Weights of a small mixture-of-experts language model, trained from scratch on English Wikipedia: vocabulary 2048.
Below are experts of layer 8 (counted from 0) of a mixture-of-experts language model. Rows are named router (the router's row for the expert), gate (a neuron's input weights, with its number), up (a neuron's input weights, with its number) and show model dimensions 0-127. Each number is 500 + 40 x the weight over its row's rms, rounded and kept within 0 to 999. Numbers have three digits each.
After each expert's rows: a language model's description of what the expert responds to. This comes from a sample of Wikipedia text that the model never trained on.

# expert 39
router:465518462459496485463477567433509525526519551505465510525483464574500520432473462487525409509592488536480469469499504473474516508568432462586530507413521522470500523442409445535488531447493527528418496520459518491475482539486470425504543504475506427504492462560442520521559548529528518501470423496500520477444472585458542542473548471536471520582497491443493535478445504496538565490518
gate0:492492460488519516491487492497594522437515462518545459444502499495583482469449523423422529497523485549509486501507502471528453497504557490523502489547507512538451512489537450521469556513516501579547564468483534608512491501506459460476496508547604522525499553561446431529480601407539463476464452537542515484469474559441452583487499474591501551505463446497464483495465525507536503485494
up0:545458566460494473479487482477459500513470613432516517502516462562466536476458461518446510487493513481525537524509530489489506478521447500466461485525481455387511511588495515515477474529476499465496428467503557492435506522530590494436524474468561573480470470429528536502499404516556567416416482512472497461495466464409464481479429464532446509514502478575496494438485484498491496517538
What it handles: Coordinating conjunctions

# expert 49
router:510538451528526448473471535556423499538550529513516552427452548466526506551462481552503506450523560524427474485488556545531430510587490487478505535369514538476454523466495454519471520456519555441511538551435473510483524475509495430485527524450562459567495547530430502538573524495474560479446487539471477552473522487480514503446509504524495559588518471460527472555522504532542487515456
gate0:488530578528488485544434511551542488472493519525487463494513507526400517521525509436444540497538511477512502539501565479520499504469521497534456560501459487491525512510446427546467481536461503554553477488534520509406466518473513439467431503502478476473529520484487542502522525457493520516506432477571472499594601440579551509464485534473561525409403528544550495492520414446433492495519
up0:521468497473538543486555526525486500530448572442509421562505448554489452431533478507549511506483527448553528524463420490488455498457491487537414450489471451482440559515439525486535500502429449554471443501434484539511550460502469502510520466485450604478545538467482443509440525505521548524482520482494527431475483479470556410507464521512460476455551506479527499587577447511533453511503
What it handles: Final syllables of names

# expert 43
router:453541427500425445530445534496489488514510457521487511460481455499516542507473416515454499434505545447528470508577506496459536514581491561472428604469515533533423555473473511468501539486501508508528519521416476491524476490602453438515558447482488431536518519546431565530517535535513555510480494494534471514488496525489539558474584562504466461549542507472462461454495545466546517479530
gate0:490556518493511526589535438587508532448516548520488476515514569474497487505613455502443454478448519424556429492495446468556479450546492507504462499445432517443459536508515473545501488473524438517562527538415549408525512510487478533507496438508566424456406456507484472488462503470510513478573461455510531531431500511508480521526524522465482482498532484492549517529485468530543497530437
up0:421536475483548410521493560515494419513451513474422543528521496508528511586477496488492463500476565493513546469560445441487510492514499489538558504465485517456478526490492519542484525456495516443508503542537524483521508417501435473591462523526508482479547531445511432576526554448517507489549433490537578609509580526494513475476519467453456492506461511470475523461442511544542401497492
What it handles: Word stems after prefixes

# expert 3
router:494506446533462498519480582481483512476551538560473544450518480536503504477539458559439456422542530493413511463497576467419512509524508500554491512466516464503470528482463482506426507517488510520495563611439464492486506551496454408525553491474572441517447546575421565548462514518490540486486466476527490483481564500456507555478494511529491484502535486414533419455456527523529531482471
gate0:383412547480543528479480451526509491511505519479471495494521515542535425501453557474535498523511490494508517499533418505520445477450487544482545540444475549504462521492525510480528521533500460476458475515474509526461486469384509535521493494412531506481478582522462456604530472471586527561501476528495523494502634535482457468476535513576509555437499517490524449454502536556532453517480
up0:479537492508514503458472495493519510518498476487476502457608493477567499440549511549422519445472472523511381575474507477502496549475443410462454511549477524548441497458458578473539496470511460496427506548592496480530496500487546490529525509521459469472438470524438523447488515491490523449540574491485442522500469500536441536532435474419517539460480437494479493507437514503468575556461
What it handles: Derivational and inflectional suffixes

# expert 21
router:475513511486469492426447533453496558500517495464490539520457464481512485530445383557468445414532586450514463509550563475502497499486490415540446538502505461449452543517502467486550549522513545502474511531414508407531423463497471445549485466449515464576548561498498543530510489506511585461471503542496519505504507505454560522481492538524500524504527508412521452516499517563560538449506
gate0:528533477480483487494491536446481540462489506518550540446538440430555489505533455466553468544513540534481541494546457486491490530515428484563443521482529446490517431536520495457567481507518466538499417509458522389512472539513476503625562503504506495519534523492535483495489450587533540484514516505462491447533498430428445490514480546461568498399497531564561556458478487450537478529477
up0:485508467466454480499518598410566503467510443487483438549505410531574504533539553436539478480479501443472441525478531531561488501586452529470512486460468485502429450487494512467470526502576481565518501498488471469544428512508502527566487453488550485574549570565532530479507497499527446526505462508469463461551466465440508507549495485555480517434476492437435564440505507557481489480522
What it handles: Organization and group nouns

# expert 48
router:471509460490508508385494521426478546518495487506481534456434504516564542443449442523513412471526561531431449444483527515457514479518475460541481570421583536537466488460467427487478533416469512480478524542468498509511511490545469417515541497419498414518487488537512487521475550520552570500465433512465477499446553520466527541511550471557485482549557455479557498481490512523535514488511
gate0:476542517535537497472509531568458525409539451551461461469468497379488533529505470485559493584497504460536492550512530491534502569560489479479511514423485478516453464489520437531476441513470506462520517525432480481508463509534517422509545457504502406488475484506541481504406533450629493570498467444462531482511512528486500515471487562499551490492472416534538547490444481500525491444484
up0:487430594526359497497446469502515490505536533482525469469493475510538443476559524522413519499510550513505566501487540588525517564493541473552448525503464530480472503475432479540500478513570548483478482546500548519481498509505514478490532469471491446447478527531445556533492512553564555471513493535459481540574450520517487427550535485522437495545445449573505522574472440516436505465470
What it handles: Coordinating commas, and

# expert 8
router:503537454485455473403443640504426454486493546477521556519491538467562502487466448514445440446549567466486443494498543547439498550561529474493462573479545454487496531486484455494531545474536496496533493534419467419488502554493470416552463491477522476575552559492490535493530512499473560494483495498548523510465509573459568525459509549548487503527518492496540479508511468501483555467515
gate0:551548524504467423596469517543525494512508532523515448519505471500532509453455451459485489540421468449489521424566553491366498548498522511454479463459499467532532538540463508544481483558548461468492476545474557458502520577484554493507543423523574444490482531522526435555525475471471494488499455512485429465501551556497481480444437525503578527458515464583498482505550494516490465487532
up0:450493499378498467491447477497530435509571492430540517540528472512472435495449466477512413509489477506509501470525549471415536532547489501482515479547526502488509590543441562501451490512558505528456562538533487565587480558535516476486521449450493546424462549508500510466506418464537518514520537535547493494502496490479458499442467486473526531508531517537412465448537583538482572503479
What it handles: Politics and institutions

# expert 42
router:507537458463484501418487504481481493513504491445471541475454496457520548468488467568517463544535490557480463442580505538402484544534463518532480525471549447442405522528504485510430605487558472491473512543483469463562486530525500485529589501533502445523483509558462503459584532492532516454482515525478513545472548541414503551490544549463494495468507495412559458487514546501508494399506
gate0:495544468495535483477521504512498443453467551546443463547471514467520518479493495535506446576541543488527458492557495490442434424476420472424444549540547460465541488508491556520473514560475481500516424549482478419441509464555477497502526465519470477467461467526475469463494606499448524497533414435433522516472532507560510521486532503425511524543558455607474492484513500554489544458504
up0:498472567426561462544567529528518502483446519554493486525464539535479466497469469525477466421467487452486442536513444535498455510524523473495544473540506463557517568476529539488487435472452535512513596486517482496484519428557462483536526475517520410476531500495488530498537486571486516496486486575532486435498519497517489496483419507416608459491571532535584529501499546558432427529534
What it handles: Word-initial H and W

# expert 1
router:516497462517465504431512588425469483486534561459465523462454488520494559486444395528478474469456575526421468503560516543456469519554488427553468557421524501506497531521496441426463520464497548504514535528500456406503484545534491427575476526493540492521527486499425490506497525586527612494526451512525499535486516515456558539489550508537550476534517499511508504522474483547482522462516
gate0:584473500515507450508528576515525473464603553462451527490521480551475511510541507442446544504497492511477394471577507512539509465602489523481548474487455443474522522572488504436447507476519475550529573502513474505492466572529499456507412483487519482488480456518505530462518447503558531481508470471446528572517552444425425460486501525559517510480533516534487424492483545457505565543463
up0:527443541508455533501539475464481450431504521547514488517517504552488582554528474579555471472557446483478509522512532507494517427380548559542451529425501448507475468519545473526558545506510464468524459527513517552507520509403547540492496491515490535505534469436464481449571471450488573429450525529490429467464519530415519519465423519537516518550500474494517513512525517444572470524509
What it handles: Plural noun endings

# expert 61
router:541503480493447519444459567522500526520512504541445505460426454507534503454503488524447568392516502563488435528565497486463530498582480499533449498483516519420468555474478492499508560478505503498451456588535446509466506498552463459486510502501493428514533501535436526552603548516504543514505497551523467493517443501463518526535554544568454546534543457430564427537517451504566505476530
gate0:506482470473550427496482487465567388575497525494512474503510421470539516489512515444458536497479456574584531448463452514484480486571519463509417585443522444452523510479509502515419496569536541484461461553481495516450556459511514422570539500520482545450560501502470489481499567524550445546462441491504511440483531519499486483485565526482452463552510460512469507497497474574490454523507
up0:492422501531521445508492506498565547512564491518535509531406498494548459462473496535459545476489433523517504485451553472533498535455485445585483503480523495564495559507483439585503518484563501398483516558496453491570473440418479553495465469509491494450493521493456508499478508499591548442448551551475516511464484414459470453503467556511568482517478567548499477458479552495520486432469
What it handles: Consonant after prefix

# expert 37
router:471536469481458435525514557405508555588552558485441513501422442537498540472514471539479476519455467534458505504526564525499487488492476471518405587462536545488442499506494465457482573498551587520457510555496518473512481507547478415459520493486583470499474542535486517504589545552535467489505505515499491499465536559477556420470497525492519507451519485487531497524403499478562535463463
gate0:525571545506419474486502460419454532520522498551416562487462413462445512469605445442563523530418488459409502542479456515535498543554461499505469496561565539539490502496454606490504517487483460468508456492548515523441479566520472460504516453505460488534472506473546477489572521480498502533560461486461509501468511523463510577522584501503506510491556519474487495529455530486461504484546
up0:529487430536529595509539508492561489530478429538507442468480495471433414423483430512514477523445460486547479475599465538498514505444464530452511448440456422463509466450515483487503506545521487481469491512502489474527490514503435479557574491453524467508526548455513497497517490581489484423532496474473486522486560502430413523492410519515475498537473505528459494498523443564566569452504
What it handles: Mid-word vowel pieces

# expert 55
router:500523469534490520418473548468481511497533501488441504479417517521545557442448434498477442449474591554436420488495490588469477491512512442490458544418536527517453486508488431470459516414500493491497553550507464468519534517542492425523593498466536439540509507537501464534466535539536579473473468495483488513462526524455501526480549466530535473551525444539581505446478503548475450474488
gate0:478479514474500513508472515434528456523612574481505513507465471471519477509504495559487507534555546520596495521492493445498509461549459445537541518430522501527555498463528462491553503422543525482495521518483465501484462475497406467432541502509516501546476454458472501537374543528471478522454472506458498513446462473530522574565531460585501412461540507457466507450556484525523597520495
up0:495552526504496522524494525579520466490488545527548503564580482508561548527457478508459536495552471483514452599463565499471531494460393460468478459476508505507458453520564485517482528459491447508506547483514587465502500590460506424517492481545508480545461533534516580467435495500469482558468499484447509562532509475497507491492456418469499436515542419489480514419430495519465444567515
What it handles: Clause-boundary commas, conjunctions

# expert 9
router:527537443510458475511506558467441480511529527535480523426465511534549453484491489568482519429524505525495491461505548471463518542574504489470443560479572476515436525496478518491505552502475545597488508545476479491501465575527462453512606449497518466560475560552496568524510550461486560489488484494588505517406498459483567539514517491485541496584520492429509468523453572515489503477587
gate0:477454502543486585479472430477524555422506503513446529389494479514484501499551505494480566464605513515528492454497525486478505543517427484451496525524563440487512535479447515495413453527471515540478479518487568442426445484544471521532547538441519505502452438527482484495528518532474498547529520422502497470454517493437477567565450553448455516479513512497482518419494585476460461544495
up0:548470484453455526483485467514565534532517478503530569499501505498498472561575479542568491453469457515439497490456523419515532482505562467466532522554553475504490518602488466467549506494458535429516483446607433466516530559519423487499493554518516484437495517486533496493491468485465459497539520571553540388484521526536506464549497520520491540552503449497464556482430535452557492457427
What it handles: Past participle endings

# expert 54
router:507537478533467491467528534490427486553548580497504511456435538434519520491501445529511468450512546514474478453562618486525503510514451443535458576456554559447439539483446482533501556486460567506435545559469481474498439522526513479513517477453578538585514539484505503558506460521486553443454487523539542502428490547492489511497481514528511507495569472442573456479475505543537559528469
gate0:509538570540539467494501484498458552482506562488539527565452528540579578539496465487559509481494540543534530475513519585455405460506444532502507545509510542458526543510538489595503510462484539557442473526516480433508464519529586459534505515465478441498566466499480490542463506568502596404535417541567482462484510526541527480542509457483478446502454495470535453487486498505549465521509
up0:479514516508455514587449525526497520552452479534462491507574434472509502462514476472464494532472421453522464432536444515493460509515443442527500431454511477583508488467488503477467468543500451471563470455466493530436551573461512474488576405465538433491423490474587496506575495453538479583468452460518510498473495495454504507553535463508474510473508504507475509501501483510541408533591
What it handles: Personal name endings

# expert 36
router:492507486524493520502476532404486526575533509491460555501389478491486569492447455524510472542451531546485481518542543500509487514488475480520412534470585509476459545464546411484478545505498586524481539495505447471491416499563511393518548502485510480492481452559499527544548500571475508441480501476469503578496473465500533498459498521520519459509513490493503437454443546478583542400513
gate0:512548477522534471520571539469539497495505599467501517501516542503582514446517533501476508519469496446503511496495489520543492516454533414552460533387559458481522492484465494532504535565496589538518549496456456514516425542407479372490492525460567484528560518536572538526490495460574523476569472526479478447502495534507546507453443510542551503492492433532520474453505469537471524483485
up0:489502506488534578469526514543521508509461511527586502492453480527489492520543483565493550559464513470499569527500534545488502530610531523505530456475506454522544472476507523492438463587447534549463473479527593520526552429572553502556551455490452551496503547511522569480535517485514419500495546485504439483537526551529499475502494499524539559486546481475501530490476461603513464420397
What it handles: Z, u, Asian names